Experts of a small language model.
Size: width 384, vocabulary 18644.
Experts: 32 experts in each of 4 layers, a softmax router.
Training: a variant of SOAP for the experts, 277M tokens, 4230 steps.
Below are experts of layer 3 (counted from 0) of a mixture-of-experts language model. Rows are named router (the router's row for the expert) and show model dimensions 0-127. Each number is 128 + 24 x the weight over its row's rms, rounded and kept within 0 to 255. Numbers have three digits each.
After each expert's rows: "gets" lists some tokens that make up at least twice as much of what it gets as of all text. This comes from a sample of Wikipedia text that the model never trained on. Tokens count by the router's weight.

# expert 25
router:139150130114138177112073144169088151137125110072142149136128092134138137119143144119100107154154081133117130153148133119102172100154144178121133088172147146065094120153146172097085102091123118097139127099110109078129151130145164103128151079128162149164136114144142119114122132116148133120128126099131137178145149087101162160133140141128156120113149150163101165145131126135146151092117
gets: " the", " a", " The", " that", " his", "The"

# expert 9
router:121135134125070143105146145179130172132134173129110158124140116143120154151111184113149156142108111175118159090140124127103159111133150156131082126152101132131132166117094126113090119121127129076145123107101161100147157145105146132133119069139141138177110118129127120104177148108150132120100154135139139138128157098095145165111109140081128158109141157098092121137141105155086115110129
gets: "er", "or", "ah", "h", "x", "en"

# expert 16
router:131143132095117148132081177166141140139135142116128136106120126150180117117182140138157127137132077148098119118163087118072152132160132149085146127148149103125081106137134169112116107112115089104118140105073089105143132135116180103144127098146167171144151109160105156097126090108131153099101161134094107112134136128106165117151136164111142121099126152157149136130163141152103135119124
gets: "–", "==", "===", ".\n\n", "==\n", "202"

# expert 13
router:129146161091128158142089174133104180127104134128122163133125122150149139158180119115151113162099098141073125128124138080088115108110130111134120119159116140138124150154123115125126109120092107133149144123135137133132162123140139124127135067166151157158118118141157136125137125136120117161098120119140156121157138094125178121145176152104168159136111155138080134151159095139100125119133
gets: "-", "\n", " is", ")\n", " Family", " species"

# expert 29
router:135143213081131162114095134134120126153143129100145133119149085172153130108127162138122153148129099134145125154133125129124176106145133140076087078135154140088095095135152152133135134139125135136154099124097120120141125104093160103095142114136132143136134103168160123101147106129144113124097142097098101133129145063113146094121149139098147133119142155130129171142154130151117113112140
gets: " was", " is", " be", " had", " were", " not"

# expert 19
router:173158157110130175095101160158117110141098124084126138147126086120160134170108128136139073150115154135114175123149121127102136144099140128121107135152096152110145109160124142114155125138116102114094090124107133119158150131108141121138178069141156154137130120151125123095140143154125106124125159109124105117104183101129145166131165169120165134127126171139094133141131170124082091080138
gets: "201", "in", "un", "200", "ig", "6"

# expert 24
router:152145141111113127108104131130121130168134140123097160162130154154161159122146137123154107149105121120079125107143131095132156119115119161111086136134139154099132125120158128137118111117153130122121138119139129079141144096123141141130161138127155123149093126138126123136183108141134164163106117152091113104146129136127140139106119147142149080142111208130102108120189110178136147129126
gets: " /", " m", "}", " km", ":", ")"

# expert 26
router:185120146123098111088141121154131137126128111128130123118135082189132143099075138155162107151131105158051147141154137118119181081156131138116101098152127150130131128130136140106101142091110097093163061143118166085122126101087141173147137095122155097160125124144119118127133119117138116114114158128126138158120152109152119135176120132153144124071151148175138159148141148123115126107117
gets: "s", "t", "it", "v", "as", "es"

# expert 2
router:144144139111118111136092131142082133138144141129110129129153115108128156112074155082113152176148080152122140104091112137078125142164144170104113111185137120100086093134150126083117099107148098111114146101112127100131166081087162097137167149124131143123141079180146132113145079140152103108110129119109122154116146144074151110145137148133144132137136125142118133148136150170134160095105
gets: ".\n\n", "\n\n", "\n", " |\n", "==\n", " time"

# expert 5
router:123162146119133128104089150174112105179139176128114163113152176091166128115101155086141089177148100123125172120127114102107159097125128146102104107134158130121078093174111101090093119110084079082131133123112141110140134130136130134117134112089134152130150102119179146091181130139139132106111104153119131171111168100148128148190147163083134128143140129135121153107139141145136116100116
gets: " |", "|", ";", "-", " W", " R"

# expert 1
router:134141189096103137122153141199093113164131170100142132129159122142166159111141147145204142177120155132099113107142114129135133100144147149109128087122155161100125108152125162110092105128121111100120166094120103111140142154118149128125157126156200187145149102143161131106169102144153115107111123131102142122116164079143157096139141127137126127147143169132132165133134115153086123092109
gets: ".", ").", "\".", ".\"", ".\n", " ."

# expert 3
router:140145136118123126114144159129108171140112151103135161138179157131126157098146171117168114131091162175110153108131103143108125132149147129106088096168151172117109108164136122134119124120132112132105121144111180131178146120119157126115153127146128183142168102126159137105128114123114169124112150134106140152107150139143130112190154135109142157144170138112145179145140104153111135095093
gets: " ", "b", "-B", "-c", "-S", "-p"

# expert 20
router:163155130105123169113071139198135121145135170110098156112135144171155152120133131102158131184097132132098143094136119104116125123111154140094096109122149154110121119169121151104092132113098125074112134142084137052155124132085162107120155109126148169144149088162184174063141075136143149109089143116102117161092175079109181146157145144140128145135107131135143133116135136152111147110126
gets: " ", " |", "0", "1", ";", "2"

# expert 10
router:175131124107107181096110155147121143156125140107166126134133123129124126099088124121104090157156076144116138117139087110104177099146127132116126104155150136103077128152131154135082110090107109096126148126105115098150153125123147081130161111130154162146128119155174131117128107106117173108114148099093104182133151098095168137141154140139136145115158163143112171144156140145159164079088
gets: " the", " a", " The", "'s", "The", " an"

# expert 28
router:140113185138126149073122149159095150136136199100144159136127129151146164131139158077137143144145140128102151114143121095137128097133138128093110114130152159131116124138141155100085094137088100088145121138102161113123131101121159103105119129131166159163150089166151129097181142147149150129120134131100159112127153128114169164164143160123181106136149141117106206150139137124111140108131
gets: ",", " and", ";", " but", " with", " as"

# expert 11
router:148132166122132154115111159154078152132144169107129152157121085144182151101119127096177121152095151127073113107149098114129140129161126113098134122125165122101083133167125144092120117143104096108142165156121125123139147107127152111090143103117129139139138100150183153105168124117143202106117139153111175113132149137106169178138144164139133096148105166107121125137130134147121124098135
gets: "-", ",", ":", "|", "\n", "="

# expert 0
router:149125149114132164108098130143077119162167143105137171116143145126190132127096146093141155153123120143109116075162116103097158100133149138116113114156111147112068147160117116110107091114111126063093124109101162108120136148103128115120177091111127170121118140190155146123133095140131124103121138150102139126123119120107164121151124120110143152147154154124124149113140127168139147104121
gets: " ", " January", " May", " June", " March", " July"

# expert 14
router:142122196116143128109090167159111124161135165100131162160135103132151157122139129104120097157121104130143157131164130122098128127132142127095128090158141141068103128153132167111083104127107108117162131104089135106119126089110153105103121123097138131144140130150171130110173084099148099110127129099117159152160113119061147152174128147155154121103146136156118138130134133151115123138115
gets: " and", " of", " to", " that", " or", " which"

# expert 17
router:167139154110118164131119151147137174154119181108153153127134173115176135125178147106148134116105110140121161095141089138126122093150121139094105132155141159099130103164152149089108107129150071114145103121112149077149133129136178152061162144147108135143152092146164172125131065143119170139123136104102130127150170133074127146157128159133133110148127170108118165133128117159130151131094
gets: " ", " (", " as", "–", "/", " \""

# expert 8
router:157149182137142148135097126147125122157150136127111164111149119105164144120119131085132147164107107189073123136126117132109106140140138174114093111125133122112124097195134132088135099076105135130127163095119112075156147116119154111111153102102162164131137064169168120117139062135145133115090135127122115165092119103123153112174146140155154091148147139172117133145145119156132142075071
gets: "0", "5", "9", "7", "4", "6"

# expert 6
router:129139146104103145129076168163131149186144126104176155180145117153137114164136146110162153121129145137094182105139104113125149115144147103094096090124160126084102139173128134128119131100093122130159129117090119128139131104133145100076155123114134137136114161124191131099189099122147166142109137134103148132187149100152158116113160144138142137121123111133116090136158118122133156118111
gets: " in", " of", " on", " to", " for", " at"

# expert 31
router:187148156137086102122111121165101138101141127117115132125143117137128156133121157138154136187130130176093187146149115125118130104153143130134097106158121154124108103129140154101100139113108140115124150156105152118154146128115150132102154063115119169177088111144147106113134132174096116129130156136085111153159150088160158113150115147146154115113137130133101157136141148165072113078097
gets: "o", "e", "a", "le", "u", "ia"

# expert 22
router:160149182122139164104127143159117125138117133101131158089133107109133163117091132119131116133128109130110141138159100093123135103129146129075131089180133125120134120140124153083089115117128117070124127114106119086132148129137141106136148113155165167154113091174136124098125128142118132124105131145106131103100157085138165132160128131142143122177141153117094141151167142140152103119067
gets: ")", "\"", "'", " |", "),", " –"

# expert 4
router:137165194083152184138124139178103137130136155104135144124137136097159159154140144115137140156157141134105137122132116108111121098122128189080095102135122159092120114159143148138109124081118091092124096123132148085114133120112134115128143102141165153143146099179159141108150117118131154107091133147127109165120136127148187121162114150123140125122166118122108137157141117197134128110131
gets: "1", "2", "3", "4", "5", "6"